Experts of a small language model.
Size: 8 layers, width 192, 36.3M parameters.
Experts: 64 SwiGLU neurons an expert, a shared expert of 64 neurons.
Training: a variant of Muon for the experts, 703M tokens, 10732 steps.
Below are experts of layer 3 (counted from 0) of a mixture-of-experts language model. Rows are named router (the router's row for the expert) and show model dimensions 0-191. Each number is 128 + 24 x the weight over its row's rms, rounded and kept within 0 to 255.
After each expert's rows: a language model's description of what the expert responds to. This comes from a sample of Wikipedia text that the model never trained on.

# expert 51
router [135 117 158 167 149 155  85 152 153 127 122 128 118 144 133 129 137 115 132 113 101  93 100 188 120 145 126 127 109 104 100  90 107 136 149 104 127 146 105 110 130 115 154 113 100 128 155 142 162 196 133 160  81  93 100 118 195 142 104 138 136  76 134 151 163 120 103 116 138 151 130 138 133 158 116 134 140  99  99 102 114  98 150 129  85 137 115 113 149 109 133 116 120  98 101 115 114 126 170 127 106  90 162 109 176 153 170 121 146  95 138  83 104 149 107 135 138 172 130  99 109 151 108 144 114 143 144 136 136 117 108 151 181 138  92 172 155  81 149 136 102 129 164  80  94 112 133 120 129 122 107 175 142 131 128 148 134 136  84 140 109 148 117 123 110 144 138 152 175 155 112 115 119 143 117 146 136 129 151 129 129 108 138 153 125 105  98 109  81 121 127 130]
Description: List-ending punctuation

# expert 39
router [129 124 129  96 142 166 126 168 134 149 166 164 149 119 130  87 116 161 133 124  73 114 141 183 140 138 130 133 121 101 112 137 114 116 168 139 104 144 115 110 108 157 153 132  93 159 166 122 112 123 141  98 159 172 117 117 147 118 154 165 148 137 112 101 124 115 169 147 106 132 146 117 136 125 110 142  94 127 105 132 142 132 156 143 144 135 114 128 114  99  97 104 147  99 135 121 117 124 138 127 146 169  89 113 110  96 100 136 105 166 118  78 133 127 140 126 165 117 123 159 106 133 106 144 126 107 141 151 159 125 101 128 116 131 160 153 155  78 141 103 128 156 145 106  59 152 124 155 150 116 174 153 101 165 112  86 151 162 155 152 160  67 130 154 174 165  71 113 124 140 111 105 108 118 120 125 184 107  89 132 127 134 121 142 125 101  98 139 149 143 121 103]
Description: Surname pieces

# expert 24
router [ 98 133 112 116 120 127 131  88 132 138 134 153 145 106 144  93 173 132 127 160 144 116 145 122 165 123 159 123 138  80 105 112 113 107 111 111 176 128 116 142 163 163 178 190  67 109  97 127 172 119 134 140  88 143 138 167 133  87 134 114 116 142 130 129 104 128 114 129 145 147 138 157 176 138 120 136 111 141 183 105 113 133 108 134 139 120  96 118 120 128 146 127 115 140 125 143 156 126 129 153 172 133 109 141 146  97  87 175 123 155 145 137 142  73 102  80 116 163 157 126 158 151 119 122 181  94 143 111 134 134 130 112 121 124 132 142 134 128 133 142 109 184 123 117 135 138 135  86 134 136 156  99 162 151 130 135 173 117 131 131 129 129  82 132 116 114 110  88 134 139 140  91 141 111 189 123 143 161 153 126 145 140 125  73 101 142 164  99 134 159  93 125]
Description: Sentence openers

# expert 54
router [137 173 119 156 123 149 117 136 135 194 113 149 175 140 116  68 169 129 151 128 146 136  80 176 103 138 130 121 127 140 113 143 142  78 105 133 118 163 132 115 159 136 144 149 100 168 117 128 133 126 141 156 111 133 135 122 147 102 108 152 125 162 125 149 135 126 104 129 177 110 132 140  85 121 109 161 120 132 101 150 144  95 110  98  94 124 143 107 134 115  91  87 131 150 120 164 105 158 153 136 133 138 147 152 146 156 157 154 133 160 166 119 110 112  92 132 158 118 103 115 130 152 140 111 163 131 102  86 134  73 191 166  85 104 136 153 140  99 124 146 128 161 141 148 124  96 146 122 143 165 125  91 155 145 117 153 106 162 122 112 151 113 130 157 108 119 100 127  93 145 152 133 151 131 171 133 124  81 130 129 145 118 101 104 146 126 128 107  84  93 117 149]
Description: Sentence-ending punctuation

# expert 41
router [131 131 122 127 141 170 121 186 137 124 151 108 107 102 153 150 140 135  98 129 144 128 110 133 164 118 162 165 148 153 101 125 131 129 131 114 136 151 112 147  75 204 160 147 158 138 147 123  96 123 126  93 119 124 103 158 123 156 101 123 125  93 136 179 136 153 183 120 151 148 139 121 178 115 126 122 127 136 148 147  98 131 173 189 109 149  70 146 115 159 151  96 180 126 114 103 151 112 150 159 121 119 117 112 106  93 148  86 153 131 110 126 124 110 128 126 169 143 164 156 119 134  94 149 115 159 171 124 166 139 115 124 151 126 151  87 100 163 135 141 128 141 121 125 135 155 107 122 100 100 160 129 149 110 138 163 130 137 116 103 119 151 144 118 158 128 140 130 112 109 100 138 146 143 128 134 120 138 114 146 106 105  64 101 159 155 145 148  92 161 107 106]
Description: Final digits, stat labels

# expert 57
router [127  93 144  81 144 146 125 194 140 126 124 102 113 133 129  96 115 150 114 133 129  90 107 182 132 144  83 127  98 121 116 105 111 119 124 134 113  84  96 107 102 158 178 128 114 157 121 155 121  86 121 153 159 150 158 135 174 129 121 167 115  99 131 113 155 115 149 163 130 112 120 124 125 153 138 174 130  85  98 128 130 135 142 176 131 136 135 120 112 128 104 132 157 115 133  98  83 133 154 140 162 148 129 133 132  94  89 145 106 198 120 120 168 100 170 104 134 148 112 153 131 122 134 140 148 123 143 153 133 132 145 124 148 129 104 119 148 107 122 110 136  99 111 112 110 133 140 153 143 135 172 128  85 150 134 102 176 128 140 174 110  78 106 140 166 122 103  83 159 138 133  95 103 129 139 140 180  80 118 131 124 123 157 124 123 115 112 137 152 145 109  76]
Description: Foreign name syllables

# expert 1
router [127 147 114 142 170 144 123 146  94 123 171 191 112 106 137 111  96 101 151 163 136 147 138 143 124 140 124 103 131 130 125 153 109 129 149 103 149 132  87 153 121 163 200 126 115 127 152 140 158 134  98 124  76 130 111 141 142  86 144 173 118 129 123  96 118 159 111 153  80 135  91 153  98 119 139 110 152 108  90 103 154 127  83 106 149 125 141 113 146 146 146  96  66 135 102 142 123 119 167 113 141  72 152 102 112 118 156 128 118 132  85 119 186 126 127 122 128 104 126 148 131 130 106 115  90 159 105 127 132 117  86 119 130  98 154 137 134 116 123 139 136 154 155 133  78 106 145 118 110 103  69 130 121 130 127 142 143 125 107 111 128 147 139 111 135 115 147 125 143 144 102 145 169 173 114 174 116 150 106 135 111 134 178 133 137 104 138 107 173 163 147 150]
Description: Line ends after sentences

# expert 29
router [ 88 130 137 137 116 129 121 138 123 118 149 103 163 138 120 100 152  96 100 115 119 152  98  77 164 119 157 148 113  86  99 116 136 151 114  85 116 166 123 162 105 166 124 112 135 125 161 149 142 163 112  91  73 159 148 145 118  91 116 116 100 140 158 164 130 171 182 132  99 126 124 116 148 150  81 129 143 142  95  90 119 158 171 154 111 141  63 135 137 151 153 124 135  98 154 106 108 161 134 135 114 114 110 125 138  81  90 104 130 117 156 158 136 139 120 122 143 143 147 120 104 154 146 147 129 148 166  89 129 144 158 142 134 163 138  88  79 137 177 122 125 119 154 108 141 168  88  94 156 164 113 109 150 154 151 152 106 127 155 103  99 122 149 141 119 140 138 122 107 126  87 134 162 143  96 119 117 148 120 116 140 102 135 130 101 123  92 138 126 109 124 143]
Description: Leading digits in tables

# expert 20
router [119 106 151  73 161 125 160 183  98 111 100 135 126 123 103 105 144 137 112 110 146 126 104 173 124 164  94 132  69 106  93 106 107 102 116 131 110  96 114 148 120 170 176 135 138 152 134 153 127 105  92 165 162 122 167 125 165 103 148 147 109 103 141 139 135 139 170 144 129 125 111 120 113 116 149 114 108 129  83 100  94 122 123 135 168 144 134 112 100 128 119 130  95  81 108 100 103 116 138 164 132 138 124 148 115 107  94 151  86 158 112 123 141  88 161 123 118  86 144 160 109 130 172 123 101 132 142 154 109 139 127 126 155 128 107 127 160 116 142 111 121 128 138 128 105 159 128 160 102 134 173 119  79 110 117  99 146 162 178 156 139 119 105 134 161 153 133 114 161 141 135 138 111 112 159 121 189 106 116 139 136 131 152 158 121 113  83 133 140 144 140  82]
Description: Personal name pieces

# expert 56
router [148 115 108 148 157 131 114 151 110  91 123 107 122 110 101 114 126  80  88 139 112  70  82 149 150 128 109 153 123 165 116 130 149 119 113  87 103 128  78 122 161 144 126 100 114 138 128 122 156 133 144 129 122 130 133 152 131 108 137 108 105 113 127 173 124 109 135 144 117 142 174 127 115 181 121 131  95 127 146 182 121 196 120 123 129 149 194 106 134 161 151 102 119 137 124  89 126 169 135 132 135  97 134  85 118 142 176 131 172 154 124 126 129 148 147  94 132 171 162 136 135 148 135 147 122 123 127 110 148 156  85 144 134 111  78 112 128 125 120 141 113 120 125 176 121 116 157 117  98 121 100 130 130 141 156 131 149 132  94 171 118 101  77 107 114 121 101 154 119 133 127 129 163 141 172 135  89 113 142 176 170 139 117 145 146 157  96 110  98 109  96 136]
Description: Table cell separators

# expert 40
router [128 121 174 100  81 141 152 104 137 112 152 108  93 120 115 133 129 174 137 137 172 151 149 112 134 124 103 115 128 123 126 114 149 133 124 110  92  87 126  95 106 148 116  86 115 186 162 132 137 136 119 147 117 115 153 174 168 144 147 135 165 174  90 110 166 127 145 105 126 121 119 157  83 141 156 186 164  77 152 146 140 109 131 151 118 129 143 100  91 147 119 149 128 136 174 119 117 117  90 116 163 152 109 178 130 146  94 112 117 114 123 130 104 111 124 111  88 112 121 132 163 161 118 144 139 120 186 127 126 116 139 113  91 143 170 116 125 138 129 158 142 135  94 115 161 114 169 153 143 143 130 111 111 150 117 174 128  75 136 134 131 123  70 127 124 100 150 140  98 115 132 112  94  81 140 129 120 113 167 124 141 136 151 115 141 126 132 135 152 144 121  88]
Description: Mid-word Latinate stems

# expert 10
router [116 150 145 122 114 115 132 115 188 109 138 126 147 114 121 136 121  98 152 132 176 134 143 141 149 131 109 159 150 108 107  94 125 110 114  99 167 123 109 132 193 140 116  98 153 157 122 101  88 138 114 178 131 131 171 145 123 143 103 171 119 103 152 134  97 133 132 118 145 115 168 147 119 121 142 116 145 113 139  96 122 160 101 160 147 104 186  80 162 134 128 125 133  86 143  82  99 132  81 151 122 129 124 158 140 129  93 144  74 123 117 173 140 153 163 129  88 137  93 104 100 105 149 113 133 149 136 112 140 156 161 127 124 145  83 137 160 138 125  93 138 116 169 130 112 137 124 125 142 178 111 129 156 115 163 115 136  81 168 113 114 171 127 145 128 132 135 117  84 117 146 121 108 147 110 114 101 150 177  92 163  97 132 149 117 121 125 125 166 123 117 141]
Description: Romance-style word-initial pieces

# expert 0
router [104 132 132 156  88 135 106 155 140  93 122 106 159 158 163 148 101 139 131  89 135 118  96 144 130 165 129 104 146 136 135 120 112 131  93 156 151 156 120 117 147 156 142 140 163 132 107 171 116 163 126 132  91 112 137 158  93 163  95 151 110 122 151 133 111 112 118 140 138 130 136 133 114 155 137  73 164 161 134 164 103 158 161 156  94 106 104 120 115  69 132 133 141 159 124 130 123 130 141 107 145 116 120 138 126 150 147  96 138 150 111 158 159 177  97 129 159 165 121 134 134 141 131 130 125 191  75 149 108 183 115 148 167  72 152 144 145 140 129 130 112 134 147 127 130 113 158  95 101 106  89 164 112 142  91 153 124 134 100 119 101 167 150 158 112 171 171 166 131 175 116 156 139 134 118 148 127 140 128 143 101 106 125 153 109 161 141  95 141 118 124 146]
Description: Closing brackets and quotes

# expert 19
router [153 131 128 142 135 176 135  88 153 147 172 152  89 120 125 174  95 111 154 120 145 121 114 136  90 104 125  98 142 126 129 123 157 109 152 123 123 106 148 116 116 165 116 104 119 137 141 131 164 105 121 138  78 108 113 127 173 164 108 162 133 131 103 117 130 157 129 119 114 118 153 128 134 124 162 108 109 103 147 125 150 120 109 128 129 145 165  84 109  98 131 152 165 143 184 151 120 141 108 122  95 171  72 124 140 141  95 166 140 140 138 135 150 134 115 145 119 128 102 129 111  83 140  93 140 151 174 107 155 110 129 121 150 197 142 138  84 166 133 101 137 117 118 107 103 118 122 141  98 139 117 129 100 154 146 183  82  81 156 113 121 145 127 139 117  73 129  90 118 128 135 174 139 117 139 118 101 128 135 147  99 141  89 133 138 135 164  78 169 127 119 139]
Description: Word-initial prefixes and fragments

# expert 9
router [122  93 158  98 177 148 141 104 108 109 144 150  96  95 126 162 138 120  81 130 116 143  98 135 116 162 115  84  73 117 158 142 114 147 154 106  99  79 110 165 103 148 137 128 136 107 133 155 168 105 135  87 160 116 101 120 155 124 167 147 116 122  89 105 143 103 115 150 123 120 119 142 132 112 138 180 125 131 145 138 172 105 158 120 103 113 146 139  76 131 127 105 150 115 123 114 121 142 137 117 121 157 158 138 113 124 157 156 164  82 144 139 128 110 127 132 149 106 155 116 155 120 149 115 115 127  85 116  78 156  83 129 126 160 128 126 128 149 104 103 105 123 119 114 110 158 155 114 123  77 158  72  81 171 192 147 113 138 120 122 104 102 126 146 128 105 158 121 131 119 131 167 106 112 102  83 131  99 113 157 134 129  93 150 113 124 125 137 146 101 106 117]
Description: Common-noun word pieces

# expert 38
router [120 183 110 180 125 119 127 149 100 183 119 181 169 134 100 111 143 148 121 149 121 119 123 129 112 118 148 113  95 132 105 117 144 111 158 121 104 117 141 128 132 153 147 141 117 125  85 104 130 137 106 112 157 133 121 144 139 160 165 116 139 134  77 164 137 165 122 154  92 112 128 145 128 110 103 152  94 158 151 117  99 109 113 156 139 144  94 148 135 111 124 138 111 119 120 135 140 142 103 142 139 161 121 174 125  84 151 173 111 108 165  91 101 103 124 148 149 133  97 126  96 153 151  85 157 132 111 104 159 101 190 141 110 131 139 155 111 108 145 133  78 172 140 115 117 146 110 159 116 164 125 119 102 121 113 130 128  82 100 107 130 161 126 131 124 165 131 117 119 139 159  84 162 148 149 102 148 147 134 119 157 175 126  70 165 143 152 144  84 107 127 117]
Description: Prepositions and conjunctions

# expert 45
router [113 132 171 113  84 149 157 131 113 106 127 135 100  98 134 132 186 154 127 147 144 158  94  96 139 127 125 131 124 156 145 138 135 149 131  94 140 105 124 138 129 131 107 121 141 134 149 135 140  97 109 101 131 129 111 152 180 162 163 146 157 161  98  68 154 181 145  75 130 163 153 133  94 152 170 140 170  94 151 127 160 125 138 145 120 127 159 131 124 122  99 122  97 104 151 127 127 139 108 104 128 165 128 132 114 120 110 133 144 132 111 156  83 120 142  70 121  99 118 122 130 161 109 146 135  80 166 132  93 132 138 119 125 128 155 113  96 107 140 149 128 155  75  88 130  92 175 185 174 113 150 109 103 144 141 148 123  74 123 146 184 143  87 108 138 130 158 129 147 125 124 126 120 111 126 161 152 143 133 169 122 132 149 115 141 114 124 135 157 114 129 138]
Description: Latinate word stems

# expert 52
router [122  90 155  94 129 177 149  92 140  75 155  82 126 130 115 132  74 119 127 112 164 105 130 133 100  94 143 124 149 159 125 133 125 173 140 105 170 119 131 103 107  99 163 119 144 116 143  93 141 147 142 113 131 123 159 127 140 130 124 150 147 139 111 141  95  99 148 106 142 134 107 106 129 156  96 130 150 136  97 145 131  95 139  92  95 105 110 122  89 115 129 111 131 146 121 160 130 136 114 154 133 133 139 109 112 134  90 146 128  78 159 129 133 148  86 105 184 143 107 119 160 135 102 108 139 144 127 116 135 161  95 111 103 105 132  70  92 162 112 166 170 116 137 176  98 129 120 114 169 120 123 131 109 152 120 168 150 139 150  77 160 152 122 124 147 109 107 152 132 101 129 148 119 142 119 159 132 138 167  82 118 165 159 104  99  88 125  96 102 117 106  97]
Description: Letters in URLs, abbreviations

# expert 30
router [124 113  90 142 135 133 133  95 186 113 146 119 175 164 126 166 125 175 170 123 153 148 134  95 134 109 119 123 126 158 117 133 131 155 139 118 109  87 140 121 117 124 161 150 112 138 114  93 151 142 173 100 142 132 122 135 154 129 136 116 103 116 180 160 126 139 140 155 168 144 110 127 125 111 128 152 120 116 164 109 110 134 140 126 158 168 142 150 181 116 103 143 108 167 107 148 128 125 150 146  99 101  89 123  93  82  64 125 104 141 151 126 139 182 103 130 136 106 110 103  99 112 149 159 126 150 124 150 121 144 149 125 164 109 130 148 153 104 125 197 115 152 134 109 125 122 116 120 164 153 110 139  92 146 118 138 148 133 127 114 104 151 144 121 167 149 120 137 163 120 155  94 181 145  90  72 115 141 172 115 110 143 162 141 160 132 122 122  99 109 128 168]
Description: Function words before verbs

# expert 23
router [162 148 108 159 115 183 130 109 138 146 129 168 129 180 155 138 160 149 149 113 153 117 151 118 111 146 160 113 112 174 173 109 128 101 103  71 146 133 167 123 126 130 110 123  68 115 132 136 131 104 119 155 120 120 108 117 107 121  80 101 122 127 136 156 126 138 129 108 116 128 117 141 107 167 165 114 146 162 114 132 105 141  98 140 126 129 128 132 168 126 142  94 134 138 113 119 171 139 100 110 111  98 100  83 175 158 116 115 133 137  99 172 111 134 147 102 103  96 146 167 120 101 104 120  81 131 113 127  95  96 124 166 139 126 130 129 138 143 106 190 129  84  85 103 146 133  84 113  89 133 158 116 176 117 111 146 138 110 121 173 111 115 109 134 104 110 152 108 152 101 127 129 114  86 109 126 148 147 139 157  97 168 119 158 133 147 120 124 131 158  90 113]
Description: Country and time nouns

# expert 58
router [144 104  98 133 142 115 131 129 140 158  63  86 163 167 154  97  93 150  98 148 101 108 150 154 142 132 128 130 106 126 151 122 148 154 157 100  90 106  97 120 141 118 122 159  82 100 111 116  82 100 101 109  79 150 129 119 135 140 129 156 101  98 176  98 149 140 112  66 145 131 125 123 154 174 116 104 106 143 101 120 153 123 121  96 155 171 106  94 160 147 154  93 117 142 103 131 170 124 130 162  84 129 121 133 121 129  89 113 132 121 116 121 119 136 132 136  92 117 147 133 138 111 123 136 140 134 110 127 126 115 162 123 107  99  98 111 100 158 101 102 133 120 136 137 151 160  76 177 174 134 115 131 158 116 152 124 145 122 131 131 108 128 143 153 100 132 120 111 144 105 135 183 180 145 144  83 171 125  95 119 134 124 129  92 100 102 125 115 141 127 136  90]
Description: Spaces in numeric tables

# expert 47
router [137 106 108 100 136 150 124 146 154 142 101 108 117 142 101 129 106 141 140 160 112 152 133 150 129 116  91 121 148 105 109 124 122 115 113 172  96  96 136 145 122 157 187 100 111 177 146 161 162  85 108 168 127 111 151 141 162 137  58 152 112  80 128 139 139 120 137 150 136 131 121 172 117 151 122 129 114 119  97 131 130 106 107 151 111 148 174 121  84 165 112 147 161 145 163 110  99 158 132 142 150 109 122 172 147 135 105 159 122 151 102 152 145 129 161 146 120 157  94 133 144 105 145 142 153 107 158 113 139  96 140 125 130 171  91  80 149 138 129  97 154 124 100  99 114 144 154 122 138 154 159 122 103 126 156 152 116  84 124 161  86  98  86 146 142  98 128 110 144  87 120 100 127 131 143 163 141 111 125  95 133 119 140 137 144 120 146 132 167 152  99  72]
Description: Name-initial syllables

# expert 31
router [141 110  98 117 135  87 131  98 125  96 122  79 123 130 135 135 179 147 109  83 156 139 154 168 137  76 121 173 164 111 127 135 131 121 103 132 151 162 121 139 155 134 111 156 168  98 116 131 156 140 132 139 140  99 159 114 101 131 141 128 121 152  96 144 102 101 115 133 109 111  86 108 136  71  94  96 112 161  77 133 132 148 165 119 107 141 130  74 144 132 128 155 138 134 124 127 112 173 102 112 106 113 119 148  90 143 130 148 127 187 106 157 124 151 102  93 136 167 126  69  89 113 163 109 136 145 127 153 128 136 157 152 137 121 120 138 142 140 106 143 131 121 140 139 117 162 116 139  92 156 142 159 156 150  72 142 134 151  83 109 135 133 143 167 112 152 140 158 115 143 144 142 162 156 115 159  99  94 119 150 147  75 135 136 114 153 141 118 140 156 141 127]
Description: Sentence and initial periods

# expert 7
router [128 136 106 134 162 109 135 119 162 161  92 116 146 149 128 159 152 147 112 148 115 132 147 108 114 122  85 119 128 147 138 103 106 121 142 143 141 150 107 127 144 125 119 105 162 149 147 166 127 153 142 128  83  92 119  86 120 108 138 157 107  98 140 105 109 185 171  82 160 134 131  97 118 179 129 109 138 120 125 106 156 127 141  94 174 118 119  86 138 119 154 165 168 157  86 147 139 132 148 152  91 124  91 147 119 147 134 112 139 142 113 150 141 114 120 103  75 129 116 133 128 100 118 141 131 115 143 111 122 111 195  77 112 120  75  88  77 149 159 150 119 121 140 114 118 139 105 135 141 180 113 113 165 146 138 122 151  92 114 114 112  94  90 141 121 108 156 106 135  97 144 129 136 123 162 108 156  96 137 144 128  85 112 148  92 118 122  92 151 117 172 107]
Description: Space before numbers

# expert 22
router [104 136 132  95  74 117 133  91 135  81 170 120 127 124 147 125  97 139 127 113 141 127 146 131 136 102 103 116 146 136 165 110 162 196 114 123 144 154 172 117  91 118 166 115 130 138 143 144 145 131 174 131 119 137 115  96 109 120 115 161 136 116 133 165 106 138  70  98 159 123 137 108 156 148  96  78  98 110 119 154 112 136 130 143 157 112 127 101  98 100 110 167 175 131 135 148 123 147 106 103  81 129  98 133 139 148 124 139 146 145 104 139 185 132 119 150 125 155  92 177 159 123 106 134 163 165 111 139 181 174  92 128 155 122 153 113 133 154 128 132 141 124 138 129 114 136 118 101 137 159 109 173 142 105 145 138 114  99 123 111 127 111 159 135 146 146 100 122 125 128 121 148 139 164 104 164 150 164 144 101 114 113  96 135 119 128 150 128 180 169 123  76]
Description: Initial capital letters

# expert 12
router [110 154 100 178 143 157  51 110 115 155 165 152 141 140 126  73 161  99 126 120 119 122 130 149 175 178 102 173 105 115 138 138 101 106 148 164 133 155 158 123 129 110 109 113 126 191 156 110 122 131 152 114 170 141  81 127 121 145 118 120 132 160 128 169 146 135 178 133 134 162 138 114 140 104 126 124 141 152 161 127 114 151 159 122 158  90 133 150  92 132 136 167 152 119 149  97 142 108 146  87 157 147 132 101  87 102 122 131 102 118 132 149 154 141 148 135 175 135 133 151 158 118 113 123 155 117 167 141 121 116 115 157 147  89 103 153 159 141 104 119 151 107 133 119 139 139 138 149 119 166 130 155 140 133 135 101 147 158 142 129 121 102 154 170 159 106 110 123 135 147 145 128 100  99 134 157 160 136 131 152 141  92 127 124 117 105  77 119  94 131 137  80]
Description: Surnames and name endings

# expert 60
router [122 185 121 149 148 111  73 196 111 158 108  92 114 136  77 104 109 107 111  94 133  91 144 157 133 127 119 117  98 109 121  99 139 150 133 111 101 134 130  95 140 143 130 121  80 175 112 131 158 128 164 140 133 163 158 109 101 164 135 113 161 128 125 158 153 101  94 147 143  73 165  89 111 160 133 119 104 146 136 123 145 147 119 118 149 134 133 108 171 138  74 117 138 154 124 137 155 108 143 115 112 121 148 142 166 112 138 138 113 135 161 128  99 132 143 142 106  94 136 122 115 121 131  95 124 126 114  91 143  64 136 158  96 120 142 134 142 101 160  91 126  94 141 137 150 144 171 116  90 141 115 143 152 110 117 106 128 142 141 140 131 119 111 106 130 137 110 121 118 122  87 108 172 141 111 152 161 136 124  98 168 175 130 121 165 114  83 169  93 133 136 125]
Description: Table separators and locatives

# expert 14
router [133 185 129 133  91  96 145 132 137 147 139 115 151 133 132 111 134 131  96 112 104 142 135  99 166 103 113 148 120 108 140  99 133 158 130 147 133 186 134 112 109 114 121 121 128 119 154  97 116 137 109 133 104 184 138 151 122 105 106 158  89 170  88 142 161 140 150  64 153 125 189 124 136  89 153 141 124  97 122 126 143 112 178 151 110 113  73 122 147 126 145 145 138 144 148 105 167  87 152 140 141 148 119  82 148 110  93 112  84 129 138 121 137 148 129 170 125 120 116 124 129 140 141 111 141 164 128 112 118 117 146 119 123 122  89 128  87 156 118 114 137 124 111 138 128 116  92 135 131 121  94  92  91  67 130 119 152 176 153 134 140 168 111 109 146 180 147 102 149 134 127 104 167 145 125 153 135 130 155 120  94 127 127 176 139 132  76 130 172 113 136 145]
Description: Numbers in scores

# expert 46
router [151 142  98 133  97 149 118 139 111 156  88 173 158 139 121 167 151 157 117 141 115 103 128  94 126 126 131 104  84 139 119 102 121 130 158 142 158 102 145 132 153 118 120 158 156 110 112 104 152 135 106 102 161 117  93 136 100 139 183  96 139 148  54 117 133 136 165 101 109 122 115 154 131 132 106 171 100 136 126 110 106 129 161 173 110 106 104 175 126 143 109 158 100 116 114 108 121 120 128 147 159 137 151 170 128 103 202 117 111 123 168 130  79 103 137 145 138 148 100 145 117 142 128 119 146 121  99 106 126 108 151 131 133 118 154 175  94 134 152 167 145 134 137 112 119 111 116 158 123 108 163  86 109 150 119 139 105  97 121 114  93 163 124 112 111 151 106  95 148 130 114 112 121 157 135 102 114 139 100 110 115 162 106  94 131 160 145 127  66 107 168 133]
Description: Participles and verb endings

# expert 36
router [133 123 118 167 124 176  96 149 155  91 121 137 138 169 175  98 155 129 103 164 139 115 133 105 136 108 132 121 168 160  96 132 155 123 152 136 137 122 156 111 125 161 161 130 126 123 129 130 115 136 111 129 160 136 114 137  99 139  86 120 145 114 128 121  98  83 104 119 116 133 102 142 171 104 117 135 156 150 110 156 148 137 140 129  95 135 111 156 201 137 105  87 123 132  85 124 157  95 148 102 126  90 159 106 157 162  81 128 123 105  84 194 168 142 109 122 128 125 127 103  88  93  90 125  77 160 109 146 142 131 128 140 152 125 140 143 124 145 132 134 129 152 125 134 107 152 121 108 159 115 122 138 158  92 152 162 115 155 107 126 151 118 167 138 136  93 125 144  95 124 132 108 114 154 136 154 162 102  76 125 149 124 129 137 156 121 101  80  73 156 123 134]
Description: Last digits of years

# expert 61
router [119 154 102 113 111 112 164  83 170 137 135 168 127 139 153 145 122 139 136 153 118 180 168 112  77 116 119 144 123 107 111 127 119 108 144 102 129 152 166 136 136 113  92 125 148 119 121 122 122 151 134 123 105 104 147 124 103 141 122 126  93 123 159  74 114 158 132 138 150 134  82  98 107 120 136  95 167  81 105 131 152 123 119 117 145  74 145 108  98 117 126 129 108 174  98 163 150 125 169  92 118 151 146 164 104 172  99  98 138 149 128 125 161 144 104 135  85 155 113 145 156 151 167 112 177 150 102 133 112 138 151  96 133 133 140 187 138 107 136 112 109 116 144 137 167  84 112 134 146 151  90 151 112 150 124 106 109 105  98 112 128  90 116 160 110 118 121  96 161 140 128 126 113 112 148  78 171 155 139 125 152 116 130 127  99 123 132 114 179 119 137 155]
Description: Space before the next word

# expert 28
router [113 128 111 184 131 139 128 154 114 161 160 157 130  89 104 148 115 153 158 107 135 115 128 125 133 107 124 128 150 124 111 135 126 136 135 159 107 129 130 102 124 129 161 129 118 103  98 112 131 145 127 124 104 129 117 144 131 183 155 102 132 152 118 146 129 124  81 168 130  72 137 120 157 141 138 124 136 151 164 150  86 127  67 107 133 119  91 163 113 117 132 149 145 144 135 169 132 156 136 149 123 144 130 181 104 104  86 172 139 126 190 130 119 108 125 100 139 110 136 146 120 148 155  84 107 172 116  97 183 114 183 116 108 155 147 131 129 111 145 108  65 162 148 158 152 132 136 143 120 112 119 130 101 108 112 144 113  89 135  98 154 142  97  97 125 148 100 144 130 129 163 127 171 141 123 134 147 152 143 127 119 167 146 114 178 136 154 156  73  94 136 154]
Description: Prepositions after nouns/verbs

# expert 59
router [147  83 148 140 148 139 132 136 130 150 115  97 182 138 144 120 136 126 116 147  84  95 144  92 158 149 144 119 141 160 114 143 140 107 129  98 157 119 133 146 148 119 150 129 135 108  77 100 129 137 116 121 120 142 128 129 164 108 111 160 181  97  75  89 145 185 119 112 116 137 124 168 136 122 129 116 117 132  66 138  99 149 138  99  94 126 104 145 136 127 138 126 133 118 134 159 103 139 160 119 124 102 149 103 151 123 103 120 138 140 165 137 124  92 120 139  94 146 151 118  98 137 147 147 111 122 163 132 112 117 186 101 116 124 121  76  83 154 147 113 142  95 119 120 123 117 133 168 166 187  79 120 155  92 128 142  87 121 140 142 144 131 130 130 158 127 110 129 159 130 148 119  89 115 114 107  92 115  78  91  92 167 107 158 115  89  88 122 157 126 138 103]
Description: Digits in measurements